Experts of a small language model.
Training: a variant of Adam for the experts, 802M tokens, 6115 steps.
Below are experts of layer 3 (counted from 0) of a mixture-of-experts language model. Rows are named router (the router's row for the expert), gate (a neuron's input weights, with its number), up (a neuron's input weights, with its number) and show model dimensions 0-127. Each number is 128 + 32 x the weight over its row's rms, rounded and kept within 0 to 255. Numbers have three digits each.
After each expert's rows: a language model's description of what the expert responds to. This comes from a sample of Wikipedia text that the model never trained on.

# expert 63
router:101146076109122105150122134097184080110186089113083180114147124125197135117151134136128062138083148170101147161086152139168056158116190148091112121114128133084117095138139189121135126108096137156100146138135129119084097145070112135092117095086103137120104159109117178145149182083117076132077090134142161127138112079121162097140196129147196098111082116046060113156150080129149101133155
gate1:125155091084147083141109121100168096153156161159100156131163084137148115118059145139135108121133133165107104090088169165138087049133111101160094168148111096043191119142122175110132117104128148113142149123094093128146062177166098156091190139121152074172128083185116150150172165089148142137176102072108124120118122107127145132160140124188134141147150119082061148190095082147172144166114
up1:088114171163089167148139102126107166142120125152092088091114132137037140126174116137142146143123125094126011124109101088091112176098153134092117107138130123207112110162128110133093142145120138154089141161141121149089158105132161153168088148138087178109144137104123123080143131169118123100078152152140165079123161160151069115096164132092075153116080131211198147059138175142134151087131
gate2:118157064159164131088096145115103069130144046129069151094111127155102121130131148164197146097111116173105070144126150160085085077096138128175125148083156112080103137092130090169122106102096128186126137109178132132118112161181094138142102124096138224156149117151144179161131114084134150100122101113090138139104127054112121092133167113129153133178110177104113212124136088152174118124167
up2:163175137118102160134165105192158137161103142145177156088168166158136115149130123113097068111125185086088145101164156101149096141176183116089185163129079105190151163127164121102111156158134151117097071120149141093161149097159169141166064176100139112106090057115099110065111107070106147130145113081148142111105180159127120175158152075131123107162165133119086141068098112156117139125083
Description: Capital letter initials. Single capital letters starting names, codes and formulas, such as P in Pseudomonadati, H in C18H23N, initials like B.

# expert 56
router:090170093115179142168123184111160083122194102098089156170108098155181100094157139112144050109095122127134151144151127135089120116113129141116135129073107155082132105136092131119094157130100116121093142179154119061131165147066136115174086080158151123168205183116164199196161144163165099138096080142108123124149164071102120117060141172131141152142124136113121129163165150105181093113134
gate1:199127166151133087173152095110114129137108149164103198148112109051154096136144094116119091154076070117084119115106145112104093088132140126118177119118134200148147123140058141077081136182081112125101096162142122067114141115120145147141062113134174117138154113111139190144096103138120109170132149138200094112183127150093118098127104123179166141112061108152097116106115096186179188120147
up1:144114091126244133121146119077117111137140088170140161127033159165141145052129121132091105116171156121110171115121146170152105093157087140165119174171124112110126163155100107158139156102140185169142127076098146160112146197155106141079157130142124104142143135217185099106069151161140105162129172144133132134110150156153117079133167145143138099107101144111204128082147125090154109120149
gate2:135160127165082117179114166057111117135176113110137199110132062124193126146059202098178120097145108151161114123156075116095134159164140162134078165086128128135157102167140146104163070140109130192133103128146129053120132148064163058158148122120110185137146111117184129078144130123135133151128120127118106181129156085152186126162117137117126119156099100125145075116072157137144180127149
up2:116161124138106149139087096133124177139086164155120131209191197160101125177122123099104147152147130106074085092120066129092149069228131102194152139133103151182128136148165123111110169148119132085172120140110130113149137121110146134157145149114098131159108123163167111167184143164165121112137169097106133090128131156087143108125042156180096151166168122144148117105147134179050085137100
Description: Nouns after articles. Head nouns or number words right after the/a in descriptive prose: three, centre, products, daughter, north, car.

# expert 16
router:112166060055144084157189137121130137124195140113067153124082127095163133108173117143098093148101081156118167153125095156106067142116147170097119097097147126134082100133112155145070123131088103148166143160126095105115112203099097131127141128164137142131162179126137183163130112107143134130168098125100140147112102054116112131079163161149144138101097173070140142177160156092217132105196
gate1:138071137086128121167131131114109149164132117151159112077117140033118127135122154116108138115121070156154121124087130106137074142097109106207101200194146096157163119132166178136080106139121086115112094144124121165136078047165116153131182126112158177175181058154139147059121132092137155154113090127051114107159078179132137135144143151121156106130102132139148170124136195125097126157128
up1:130143086129133121156177134164132093105114136183131165123182132110168175165049105118115144141112145120077179109177140137129184121137133146168163104149036092153058148080135150134137099178080071179133143095156113117116135093187114131131138132196098152096109098165130074127068083127149173151142131090151147134136162121166091164148090103150111169147157103129172145065096135143108074102114
gate2:112148088133114094106082107150128133175128166150146112085101143101114153152150136116169092113154056129099126082116143093121172076154191085108128188165133129146106122145151129134144115157136150129075128132050160123099124130179065129135126168036123126101105151145137104193099112138137090231113198138084127147115129208130136090151153082149139054151118097141082103148113109108134131141159
up2:073147164141167103119105170141213124093156136122182095107055138189114115139146118131090101136132120157092174138109104085116148049139140145140189126135111101145123136115142124121126064129082032130099156209072107140133124149093086125146143148161098153142090216088156131144122064133199098182135118138109135146147100148202126108090128130125124139140136142179110147099133115122120102112135
Description: Head nouns of phrases. Common nouns and noun endings heading a phrase after the, a or his, often followed by of, such as establishment, condition, government.

# expert 20
router:118134118104114111161120117110165123104193068131082176149154095098150112151127110151157094151071124188149135178093134156127110132102163140059114140149193093099122124131134134112118100117117122147167159116182084146134104180077076075102086094175157145135147101113166123162128156107146066170074079134125135134110068055160159118084150221115134180148075095123117133153151121112185112142145
gate3:141115122070097088130140092147110082120099207136076174125108038093117126107115132119132142111078140147102056161086123175141141089119141133064155136127138133138099152107119143133143124163119130126182192152222167143150198142167116143108098151112137071146135129163111096142176116120071158115132173076130214105109162119129122150054102141106086108107125139139151166119105156166131154155153
up3:115139141093169162129151178098153120153112153150158095104103208170130131113134144109209158131204122145151161097138151087079117118159170112171149143165152124094134134131113124126089118124151126126089113108072085118126106086095103116139156122151114161105106137042103160105119075157202105165156149131054075105165117207164120123141107043181138075120135150113125124153157118089120115079112
gate4:137124141159175143122151127139206130096103072162119174069078204166137157166151087134139095150111148095153073083125156129133104094174112109157143120107118108064142075105140088169123092138150167096179139139141075122115095167165120122129048125154100183080108121133108099089162134120195134124221134139092058129126125092147113111116175157154149152191120137153123150119150144141168148121108
up4:118175095113141082116067122107118104110129148133137141175139086175184107093143182132113122086078133102164165151146109135125147114157111162107136120147109122132034097111141097082102108164171077112147161156127197083158112114182187135131151167081133146121168139077083153231149130122073135148147161098139093120199134120156144135151084144129146149129161132170118111077174173170129117079108
Description: Sports table cells. Cell contents and spaces inside sports and results tables, e.g. medal tables' first place, score digits, Set 5, Olympic, medalist.

# expert 11
router:078110102095168083141120130134148099102210118082052182119123090096199155056135133120161114120108100171166132174117120120140144142125146154103134135162164091054102127097079140119160104085083096143138169124164089117125118171061088086101090046162134156123151128083140132143112123125098117130109083148094159114135068091135132097092141133186149144122110118099107146162145145147182134073174
gate2:121120132130135136138100177137139164146155107149108135112075160112111110084071169175101123166164167146141120118115140116126087091043111146129097123117165140076137080170153175154133145140135139147175117139042172153169127088177008131110142103123112103098101163120116148138192106114098134133112102148130089085145122124120163164174125169124156149159143111142128073185104069067102057153115
up2:196092102156102154148091127140111098149089156111132151116155128145119166182092095102099173119131195086156092173137135092098154094140125124146156142158134091070112172150143136170137133159154095084150195096175138150120130092121190158184102135137162148090060094121088085125122069149088161091163118101110094128097175151173083175117071094090103083173096095141166153081112162146111141117117
gate3:106143067081121140102108072145127122124117160135157127092092086118115163191116070162097113170116161101121114189070119119179121075113116124162109124091139052079177127097112189117140090140145106088144220123091191126118118146122137119134096175121124100122084106138193093167150127143129154103153177089151173183077160123133119132120120113065093104150083107109108166127119100184149140090140
up3:097095151178133105141128142144138103109149089114068078149113206129114118043118165209176133077133158110141147052169123142102096156167134115122123167173121179129134080182166074132136143103157144140127073146152144104128141112089054124085139199092156096104153095112112139153109184140184153166167092141127075117169111116112068123132170176109133120101142091167136126152128125119153139125130
Description: Table separators and brackets. Spaces, opening parentheses, en dashes, slashes and semicolons in tables and stat lists, e.g. Decision (unanimous), 2014–19, 2013–14; 34; 8.

# expert 47
router:083099070077134068136095133127132079119202120081118163138077109120119152113147138199132105116138126138108123169108116125189077144126200144112089087100183117108115102125137176145093114116103147151123139127125134093101086161065091088095142111106101111186110128128119194152143164102151092145046087137104120146164080043143136124117200146141156181136134154096104126155141125093178100113151
gate2:068136091136114134164094090072089157144142124187111121163138136102166064154112140124127127156107128119146105202080095141026132131100112077162136134144105141088106137127089081189118152077127161111151179090195148201131116142146115143134140142108127122169158109145119124086168092079098074061101096165129095104130134128137112086102153128069179104154132119094155152171079100132107089146158
up2:145101144145173136066124121157110155176118145104146114076132076127146134118163072097136121087102096139115104073148180108093140120114079150082100134129119132178118122162161183131146155129108111174137082104104162100091174123150145151128123099210138094118105076106140131144088107192120230140187143095065116119089205143174138143174077121136122115173093120166104119152079134146101160085138
gate3:105162070133073106106088087125122073107144130090132100151154106129122094082114104058103155105135145123145103132149144151067099146137148074146161174109149092119132165169139131172132108116135220151073113120123156130129121124072119160127189090144159089132125123142134155149174183106158052167078116123141117082169158066132108173079089122127105079111131093140109129206118128150190091174111
up3:082117130091155108177189173139120114117168142131139150058134142126108165091148111124153129122163126108092164098133141149114182062142109113149121147147093106184153090172115100079079130154128049134117124104145107145118177141125102149157095150107095148096126140116111143110131105112166157070127059122113180102161099142177092106128229142133161121073096168122223154091165099077105164106113
Description: Final digits in numbers. Digits closing numbers in infoboxes and tables, especially ages in (age 58), years (1951), populations and ID numbers.

# expert 17
router:081098119097145084177172179105153103121204118098048145106093098121154145122137142159167089163133095174165199154131125152119122170106166105098116086126106159094056100090078129095130106105142150173140169121142140121129076154085119127107117140144123150140140159102156193173117120097115102158131096175113111157109108021167133102117163166137156120211098125082122133119138118103150154113173
gate0:134184090132141144167177122116096179130117176143155135159165123130158169141129099142132173109141090166134121155195121111132143040072060105175096108133157183153081113127157120113135153112107151146119188104140073119116106120149113151137124144137104090141140210124191144161167100175214067156129119146106140093085057125135124112162116135130172124133153097135137145092072163174131174084125
up0:117114122086161160138102126098177054110136131144114101088055142157112133153065152119066171155176164081090145108126126078140114119183145087180116157175154140108182120149195072156146133180128078101153161119084096164132151149094145121073115107118122146168132105204080077120108090141112143145072144069157125137132154136123110142129156127101186135074173153155107159160168109107145108107145
gate1:137178104161131127157115169089174117188181133157135138065087150158184159172139124155127091169134091136112226095116135139088123189095137125109158126083124176136087161073083155131131150116134086141161140145141138139148112163106111140168119127139152172089127140103171118144094113182158191086176147130107132124078121123138141056101125140183109122133091139092074088174066112159170092174138
up1:110107124179145124092069124160126112170101159170124145108183165182125054131055102117080156080137166041156097075108225104107133103180133101130126172155108137111120147166137112119135176172141164139111104086138152095113185117124155187171132163120160121107105068163085102148116149142153174049128145129164100152135123154125108101138125155112117122155119089131130089092119157118109130183147
Description: Sports seasons and institutions. Digits ending season ranges and match scores (2013–14, 2-1, U-20) plus institution nouns like University, Cup, League, Academy, Air.

# expert 41
router:084099064086142084150145194114158090179207103093083139149102096121151143117149139155167097137120129165151139116136129130109127158110157130122083119100148136119135149104099140151076167098098146173085160161095136068113143102089163103101138115166090178168152138134132218153112130142145111154055113196104135158161128041118126054111143174132148167117107144111169083125129104109130087076151
gate0:118092084129133149121174164142174125162150146130175119075107159176172125147096106058137145100110108114149077119138108133093163156146120155079168133091149122131159141058105163116128135123123161180132134127158137060153103159168142157097080142143141138092148137123110179108093151099121185054153098171161121079072146121158159050170072143163138179149101048100149092116139142082150081111122
up0:181126214126149120110187124136133184127122133137123053090093117132089190138130138114148085173106149081067109158113086103156156139121133166142081118168153130152173091185161123081167175171138130160127129103095150143093116112088091138107139168128124114104056117171142112176143149148190120122147132075147082122163082100107118149139166067093138136095157159132134105140050157146121085179162
gate1:120140133121094069089138164158111127092131143179226153072143098147155128119099111108114128113114147147148080094150113109109091146122163121133039192108139096145100152117112156166134161143118171150115141124113139134069108133115124160104138086168100169107136135167119135120074100122144139151121159156145102167055103050174138140144044150068098143161160073074150125123081103121105055169139
up1:124130152136147088193180113180143148113123112216079057087114116161096093119087158189168101187135135159116160150068082104103100143155091150186123114131131052176089118143120151120102158124107063114118154110127134110143130129084105103108109125132101077095136111147076087165152122134160101140173152108131141130165119110214086184143131113163116108115184136127125191127132110138110101099075
Description: Inner digits of amounts. Middle and trailing digits of big numbers, money, times and vote counts (25,000, 10:00, 3,109), plus mid-word pieces like ra-c-ist.

# expert 36
router:138102102080164094155124155053127049084189130078087142144089093135126180102132117163148099136128089128169172159099126127152086197107201134085128063118120125068161088129107108124112121085134115151129126164177142119100112128094122101131126088114103154166121161098115196137119138151127114122124081150086142138148110055094170094086202132145150163139104164102080156173144147132165162105167
gate2:155076170106102108107091094145118125104144132131140132108143150114138169141093132140127080151099157126203176170114084163213098177109087113093141131149157086150148161081125111185134152050126093095157144147138132115138130120115182124144176177071096118108141142099164149091104126114166116093157105112190155184075212127083115141098201133134111136114112175164117074107115164149183128109131
up2:109082186138123166150159144110127130115117155093142097126104163126099192064094081107097095115159141086133052093162173123175122176202161186123147082116113125130105139211170117121145114144171121126071126144182152129120097143155127160181146103088147113107111115115062158169091112135190149122134055077140135133172059134096112116125090089139122141128108125171107099132156162167110102112101
gate3:184106141189071136102158149092097108038117104192100121163123121140094099063136098086099052140148150147090168158093154116106147162120121089130193130158069171162174134169077104152155171120167093128107074140160152159130117106116119170117123140064139122157104133118153162150112156162127154133169103123143124107182085117105151079135123175154133121096094112106118045168124141133091114102097
up3:098146096145170081105080175112122132114147137101089193052136126155141176145121134126140196150138092141109125114173139143145170069114143159133145128113170112090125111103155181065174074139123119089146122090066120111129168145087139140148154150127110116077131130159108050160115076113154177107154085115154152145167113102158095185142114058101107174175068092053138122137131141082113125134089
Description: Year and date digits. Digits inside years and dates plus month names, in founding dates, reign spans and biographies, such as 19-9-0, 18-3-8, November.

# expert 55
router:163120107110154061154123186088137120085195104103048181181121112115122151127116120134120076163124084195148169215097102174126083161105173126072130134087137118083123120100085103159152130074109105151186128144149129141100110120101118112086102111141120147128136151127156180102097183168133109114148131141109142123169098073074141061127186142169149161104098157097113132156133104098167163160120
gate1:134082100106111186117094171091097174082155146120104104118132165119141141132115129127096139138120128131154067153153103185079107216064135113098139132117148112082149100122119121169132139094117168106118115174128133139154140104170100098176087142173121069171133169166064148157118129186155153152158128108130166127055159120071127128152118140091079132035087205115143158189101121123102125160145
up1:095144179131126162106105108166142108155125128153164093101109148159086136097132146094149116125138152086124128075148182084137164079152072112127104082191098133183134141145152139093142118167131067172188112079145103150114098118134164150102160096093147137043118070110190099078121107093121134109130104161113095091166164147185165175113142106141144173200130075193167142099150148103128109079142
gate2:169114066131250117066136121134183143160106122127124102114153140138129148072105126164069122136087118114150094150204114165140173148178124158149175137153144103157159147114142130131193195120163167087122107131094123085134115106151145178167157157158163120094082099127154100123120176162129137107168120106148099174105100135125141185137158162142156147144082112124124161147116136149083209103072
up2:124110124156141106094108152168128110167124140136150182119131155153142126154111152174160122124110125139174139097047168133100195051117119150167121142183172077148136150094096122141118119147107122085102137048133134123119142112094118191085154116184125100106107059134153096141160104084139139162157121183134059143204145104137081124191142142151141130170118101153215120059128163116158155105146
Description: Section headings and numbers. Heading words like Life, History, Career after ==, and leading digits 1 or 2 of years and numbers in tables and infoboxes.

# expert 57
router:140082114120185117150086150084129088117192051122108143148129097088129130104156158118138110106115127149185131141087139148154089166087155168092126087075140169120127118131111105115121101068147149117129086099180139110142107152132100083066145049168128172186150105125194197169142168103159164147083087184130147139125095108100186097096150157150191125104127120114138130159162092144100158076146
gate2:116109130100175101118100129126154151139167161141114128123157132121146094048162083114148119137135125130121158139065167076134111139106119139142141201108133144065113179151123145153129170131118128088142110110113124128125171074037184058165121059084160118149131140166068098111055094165078103058126114071148132099166088080163102161140127173108147114141144102115158074185152114119145149127132
up2:165144158110136162180185140134060150138085139137134122184108135152112114147078143122139215143068103091119114085107146145184177102152094108130188063081144167181147075167097110122093132124183155094147147138155139166182111074148189128122113128099116117138114105122145121162163171087129146175155161184144173151145158158094127118112085087157096164129137133147162158100127081121102134075175
gate3:138133126138140119152094130124131124204118135142122103104092105146167149119136107139206085146095149119102131192114146106160162142185143105122149150111107103205095142103118157139120128086115069154094128140139132118110084074087109103082060070148101102123097144148088103080143118168115133099144088153033146036121191166084105101170123154101175149147151082115093124098130192127134086125163
up3:079098125120122121131143147125110084106175147103156141146148115180142144160143098131106111119138098146163089104173165115177158178136091095163175080092111112105143096141117162132141062106104113090130172116165092139097129218110085120148121140111157118219067137095128171148132108114141165074144168097162141151098143103087097110063127085160113139146098108079115188205125158060175137150156
Description: Prepositions before dates/places. Prepositions like in, on, at, from, during introducing dates or places, e.g. ended on March 15, died in Pargas.

# expert 61
router:090139133150140057132141153147133136105153134102107187148094109103167107072162118161149091126133082128108123133135117131125087153074140124090119091091142098056124120096067139101105109086090109137098179150125075094145143217129118139122123134116123135189162187072175141135114084149107138114092079131152115120128104019133152119115181190108150145112081127113109147178205137084172148132132
gate1:100121131144145153112120173156191112124120169199101113112150075089188105166115180110130135111098125103153103132107128136152124109179092096094143139125088189129102074122085146078123219135200126095181169151167093067106142139076161125091085081110158090151110146088163128134112130128130175173096144128083105151161170149113124146152124182105160113098096147141048111133158183130138125089136
up1:142181147153189105094145067089096145162096135126136186121123111166124161167139068173053144083135164136122167090165146122139131109142153146109095124150045136130094166182177124144098075181090130141089099126117133134110150121109109119209172138085099114132120132146112080154128149116092129088183127163082134124111203127163172157146077089113116184191164130123151095097112156160138159125118
gate2:136201123150169099175162144125191170120153134172122164124103115071154054099135071137154087118093140121164148141136182141146096200114131155154167077155119123068137110138184141070122118169051128173143123078106123083153103172146131143126135124125159093160136101060089108227126104151160122167103150083126106140158109142136119124112141127158153124163111090111101127135158082151150087101163
up2:113092149083123120150127148112115123147141096072154124093154118174102184119116163148159125090165102127201110135110085131087165061118128071125122151110185117167072117069069121168145119131140102114137087112138153098141140063101124109158116121132121183087118144159159224060108167166142162147144128166082137124107111087121139149071155173133121139049113091090123097159099101104109114198129
Description: Definite article the. The word the and possessive determiners his, its, their after prepositions, often before first, same, most, or titles like John the Baptist.

# expert 25
router:081105061114123102135155146089142099136172052129122180102129142106157167114125144152171113116105105163180148130097075199120117135114173156112115144124166128120108067092155124094118100099085122207122092166145109100077122124070078120103137088147129166141130199101132170097164124095121128185102075205090147069146146053116114105123149158123159136102092155165087147146153130146159103109112
gate2:102126135088112159170192157148195121113101088162126175118160105178155139142140148129122129144045149133173159101096152136145117125140133164099157141127107130127095140097104157152144125179094124150085096116207109054156133122103150137133117094077192040128161103162115157079035169183155126127149157142126138138122141120186129178135110116112114138098067109100126141102150116085139116044124
up2:162136138118131118147114150159069118173100134119186130111130109114151163155157159076135117085163121085021206120114113180118133113125120099176199115161105118127150148165202176135076108128133132092106094106082104095129127105121133121127129152083079152132149192098162149153056096128127080117176155114166154110169147171109119147118104071150171103113068177099129119074167134099152133112117
gate3:170094122108131127132148146091110150148138150108128119105071147108091085132047084162113097105103107155160117140131127065143141062136084094113161140230101153136139087071083109116092167150117178179074133139141119102127091152164141106166128151106148113155150089167075103115130155099054141152092190137136164138111116180149094110108145143130147132029129173161089125107184119096133110128104
up3:104202132120144106123134095150098134016147124162134181131140108163107119151174094100136165083151138100136110123125109165185136131112117191185107086080088088141155168174151184148140111133143105105120188082197141103117132148124125123142133106145194137158093141112160112154120077165155182066077100143098169165087122110101149090124176074121094135122132161096104112102121145167115072142151
Description: Mid-word letter pieces. Single letters and short fragments inside foreign or uncommon words and names, such as Fort-n-ite, Assemb-l-ée, Tsut-om-u.

# expert 40
router:117106070048134103153137205110126131155176097056087128147133126079098139107144179142132103140125084211106126168114123135157156142119136159090056145109141140139146098087122198124093126089110125177179100174103141071120138173060136106115085104117082140127126143113099155161134155124105085168081114135097143154159122086092185093079123167147163164126141148123158182146123070147103133131112
gate2:105126168122125075132143111151140119182140097124116113164129067087126139118104111137150193153105147134133144113196135147123186145159084200058131156120136062084100117093129124160143158063096106092148135166135176171141119178147133104150072152081147152124140106143157102104144133217104116098069125114134158146085122140045167117148115128142117104091076113143151092171097045150107136153163
up2:147077141106165140142110163160091167134121164241143146128123106082131137132135040072149145111108131140112129038109143116128155097181160154110176106128076058078117150131072114125099075111156123128077085083118071143125140118086129139164208127180120088141125108136119111127152120143103164136108140107152131164089191121137092125098087132103098106107111126143121141129077169143136144097188
gate3:172099110172093166136122172135102158089147137148127140165170103127141180143124055099195151151144110186140191174138119081198177059111173119157114109160140110139146150123095068119128098156162131192157052075112109130106107070112117083153158140189110134112113091105138104132113117156146115142158126161102176145177143096167105165059093090134144139101131150110165152145093135167131135128173
up3:110115171127127107173153079074094112067109106175078147058101157122141169152137125115150124102096179152053158136160158140110166131121174183087156130101144133109163117132117144151141107088160101161106097168076073130087153110117133112127124109124122071093107094073155095070072101122156139105110145128148122126069122140157129205226154122134120095141093124138102162138074137176114119068127
Description: Mid-word and noun pieces. Middle pieces of words such as te-x-ted, vers-us, decar-box-ylation, and common nouns like character, committee, classification, band.

# expert 18
router:092119081086139101131122099090146074059176127088103168130120105120173123131167143178172112143086097181172170144117114159111116126062186150141102080129116126087114089108094144127145076072103095156093151131171118112043100126148120052075094093116123105141141129108159163111144121103122135127083084170108155146101154058144164055140172129105164132146110132119099153138153112113187109096169
gate1:150116156164089110177117109145140109103139151120237103088111152191153115133077102101090131116150149173134141096124092118087150157101112098142149129104078130104156129179171067111179080097105192063130103179091127123114124153169117092135147143138130121103140180086114137111038130160169119163086114136132118116109143125179142101179127105140143124180148139132116097127107170144112025172108
up1:114141167120176098115174100163136149157127085146131170120098125133132170098129183176114166128142122074159133182144116104104168171094137144158124179141082155127106105162095096059089124134058142142112119173164108080180180119183110140090155167163083144116107169165086111127085113118150172134109111071145194108098126105122153036112137176087105133145140162126165098099166160159186138117100
gate2:131071155131126148124101123111117148125117123140193108072117123100130145142161132134095171153192083121119142135090138128085127078051117151113113133141130126158186172083068059170111121120125119171098099132091163147128156121143157142126140121133063190140215168138159109125124052125067156177119112193108138074132122129121148115122117135121228147140145126187071142144142086112100145136088
up2:083181138161101151160199136170130108131118108133163151142174135153119148114160155152131110091157123127074074098086195071130117059092164208084175157101107106135120194104104132146078131160119086104093158072161159118076141120103164159156071099115143123132119102138058095137134113159086126172148100179128092159122133075127078115155169099150107137120130188153092166098114151134106137135105
Description: Capital name initials. Capital-letter or first pieces starting surnames and words, often in sports scores and tables, such as B-isping, C-adieux, Luft-w-affe, 84'.

# expert 22
router:132155086094132122116156118132135114088180130082098166134147064115148169128175145155149110149083123193133130195107119147182088169110203154049129057125123100097099100103103132103128108110091143185116194132146133102084087182074125097114149122115115157131132135126149176164126150106143109123104091171117165164104110067131144104150210126113163105175102145084089134150136071133161126104178
gate0:116154099142167116138140132098129094132140115172048115184132079153162098123101193106116132099130139113207130155123102144106164112130183155128136128127131217138132025119114087122116127064085179189095143184111119124144119134160139098124101124146053141115110146114183135142127086113155173171097147114114143059141096104161124100090083121121204169120110093161109124093108119177140146148109
up0:157157103129073175077145128136144182178084153145139154070157138154075135174120130149156119123087139079069147093166143119124109129186163109121195167151070104118108155165136107120116160126132149136064116114112142115135139102141214164185118152118164135092128118180109097083103093070132145080170153074128144145080164188125159115159129090099107096163159123158093132077084096170124116170140
gate1:180142123138090121108125098131163148168130131175113146122152166089129118127093128128128099139195119068126090096185079101083182103130145151064106024140101073115172117079142133146153165188097136152099101131081140185143123116089147164173171130099116127114101107087126115147171141093088162125154133119143122194139090115083122105141141133106150119137199131039143084105130096181087127151122
up1:106109140116106099144145139128168131116148136085101175143156122155105127144098212131137104167075076138130167147131063179120093016133152124138132139146143114126179105073082113058088157145146145122139117124114139094090168160127117174118166119145118137132157119098089092139107125090150083118087122177180145181148056117121163121116187099167147163128109131105129086119197039125170150128140
Description: Capital-letter codes, initials. Capital letters in country codes and abbreviations in sports tables, such as KAZ, BLR, QMJHL, and capitalized initials beginning names.

# expert 49
router:076124134127146043143155152107106122085156092089087163148127076103179102053166170121153063137066085139116194151110115178123061149130143156082103095082157103068129051108118138098153106097099110110135142123153100097131131145132100135146109117092090099153142153101155142128136103107100106131100071127130159118128055088114139145092121147171142151082085136095108123160148136074194157170136
gate1:103175084116058116060161157169130117117135148149105097155119076101090119205125146134089087156191134117106094150115121079131130124128125161133164134148082151150167107153149125093123086110093115100097106146118054099121124180106172146159148146183110076139106089150136151113175111176146169129169110073150131084144113125147200150147128141129173161176144129090101153153175067072069124175100
up1:076139167116129168115091106112121124127149094097114146059125118144136165100154080171097145123131144193148123121103171158170136166076128094152178125161156096148156169132140191181130146164119152137067169180095132205104114078131134076122129148062097161148053110183082122094143128111129135101119141135072090119136097119141155111202133104132097213150106153097176136126119130120076146160134
gate2:100180102110110089132140117088138078128119117136052172116142156177125154123099121153139130089172127117116159137126143124107158071121161111177160153122194080117137101167148104165156139178113151191088112152184103123101112180112134092155160098111079157153202119124132098171106103130146061122098141089159101083181105076142175127136113099153098018155129126078161099131135117094169104099111
up2:163181133157166108171138155125129153087144112131121120109105167065161102171157064092069136114132109113144098135141121169111150113121113143172152116105054180127123210143145160123081122119151095103131129148085143084137133141133101160113132138162165120144068104097144160152154130149067190121157140146090063132100125113169135119073117192069124227071175118142143108115149139081158172109155
Description: List dashes and determiners. Dashes starting taxonomy lines (Genus, Family) in scientific classification boxes, plus determiners the, his, their before nouns.

# expert 32
router:075128110090177091148101159128105065157181042094079152106132063116152125077134129158141113130118095116127166187131126137157047125134191127099096116070143082094151133127125161138153104099073137132107100171145094084135085088104098118131109099123086131158118166127141154149118142123150097119072067147086152120117141081170131116147114173161140147102111108046125129181113132070189167138121
gate1:133152125105197098112126146091092043159117103113095098100111116137141100137176143123183112156172073163158165099142157144121077143166087126192128144083047110077068127116173193124086079149127110164166153150126086116096160140168116142158136111075084127095134076127144149187122166099125142147170123116100125122140188105116116126128120165163116168103085150160120112136091144121086160190181
up1:146158115166120101149182147120153186096121144132123145100154219053088135137087128154108160126149121097166112106126104125080130092124122163146159110164157113152144120129071015105124168119127112137132101075074169169149117087111160124142107150116169126175153125172146108143122052144131151136095192130141085130180097129116135112183136100082119137144179126104099197061130138104165142083146
gate2:127110097091170106154113169155150079174114161154162126148048127077166137145122149159172158198108174096138201143054140129128081182118092165134135105155186132090106107172103145123172175075111103107134142137109094134165180098095115141130084137127124118119134166149118160150102149171144148147137066124135155113062154110115133139065094149177134108108082136151173080192169084136110155126119
up2:131132140188126099142106124139131108167087112119139132133164161135112080071112111065065102156164118078082117140160144105071106110168144145148163190129109071104114136170146046171166163126164130141101089132095144162196151080128116194179142133098206099106089113175090144156054092162157099114096083136143135109148140161123097139144117163168141158177119101098151110119130125160120174158113
Description: Infobox list fields. Leading hyphens and field words in geographic infobox lists (Time zone, Postal code, Length), plus digits and pipes in census and election tables.

# expert 39
router:131148095116138092148126172069117094081186063133098123126132090120162154110124128128162071119126114189166158130109149129131130166061156148107127090142139102131121074131109200129168126101078166204094133132079106115094074131058085075104159078177114123167150142105154116173113119097157064133100100150100128142137100072107165131113161198089169183136105161099141161123133139082124111143142
gate2:137119109132186168096111119122118135156141093150085133115118119110113097102130158090108079086123131121176160090121237118091063114126130105152054161176146115137131098102166124140119162149109124138110137071076154089121115102103032131146148153106151120116196143165125138182137157107174098194116156174124105110178155134176101192089101159091162144104166106105128083091142094163143088139124
up2:108122155140142121094135185147083129132137104134163160173154115126126137104114179142120180110161189114138038128170175115124085156097058073157065134104145174127067171118138126173172147162128148153109143091165125152109134102143139123138071118130135173112162121141112083153175118161105132067129064082077127172144127114138147111086148164141126145118089108112171108096059154149055124100063
gate3:089099095126190072148098208104156122123145109089103141159118110115135099098136127127150091115134099161180075135189084126114155177148111139109143149057118163167101088167116158139082142176137160126164176138161159148126105158117167144111081124107071181065086128124156125168151121114126086147184082091055096148152105093171101147088094149176104195148142142121146168144107153125103149102089
up3:193101138158070190127149133135125126087092140172151110131150086142069184175120118144101195110145153117100132127192160086141157099153109096172108136173130109177130148093146132156162123185139112163090107130089174167121115132149161068163147168134183098122074069132144087119089083165150135113161133112187129171114080134166088162167108111108108132137148140176147167132071169071096113162127
Description: Table pipes and digits. Pipe separators in tables and lists, single digits in years and numbers, closing parentheses, and percent signs.

# expert 30
router:056146108057116089130179149094132096118195119129091176158076082099195150139126168133122101102151123168122148147094078167127125168121197161070088132122186080120173107089119149114155122092096141182120137138099065125079081155098109068098120074103137157161109171091105219152155122100117129131109135157134150112151097070103148134127114139172143130118090121138114124131147110088147112155124
gate1:132149147153110119164122110138178136206106130157120155165120108134131046107077117126129124129168158134119115145132130140095087176140143090169088117124143181167132222090133159089127189107099157094141151130119092097189155078159138151150098165112141056088114174096108190134169201126067147107093115110105110043122130157138119115110150132158110089132149129179182112139154086107162135143095
up1:119117123068112133104082115150109185126118133128147126205153151150178147121073151150105089127160147128111070133116093084052123171150140094087160115141156079126129116198153172130134121144138066187120153173121107125116159151125154111111122190153152137097131092134129084052171112105130082146130134204116119135146069195103119165110153171187122130160128062150106082167129105105127169163117
gate2:069130175159177147119130115199149126144097093147147185125182121123127055125107135136148131122182124113159117164146139123130162099151131104150136088135092125120170198129146101143104141116087173063120116102130097172190178107173195123141149135052119118133117116146118103088115081134121164090141179119125127114081107152124150135143079059169116138179159156120144130036188104192087131127121
up2:160117181196178174120114139162158153100121155158155089150109090157106087143106051101108172196126159094048109117105149107138171103130115117105127092129132107129152138164143110182102145103128068083119143119071148119170154065185143171181123164130072089088106148159105142133100076163150118104154170110121121173100148200175078134140124135116124097145115104179138158149118146143093131076116
Description: Romance name endings. Vowel endings and suffixes of Spanish, Italian and Portuguese names and words, such as Filipp-o, Conocimient-o, Ramí-rez, de.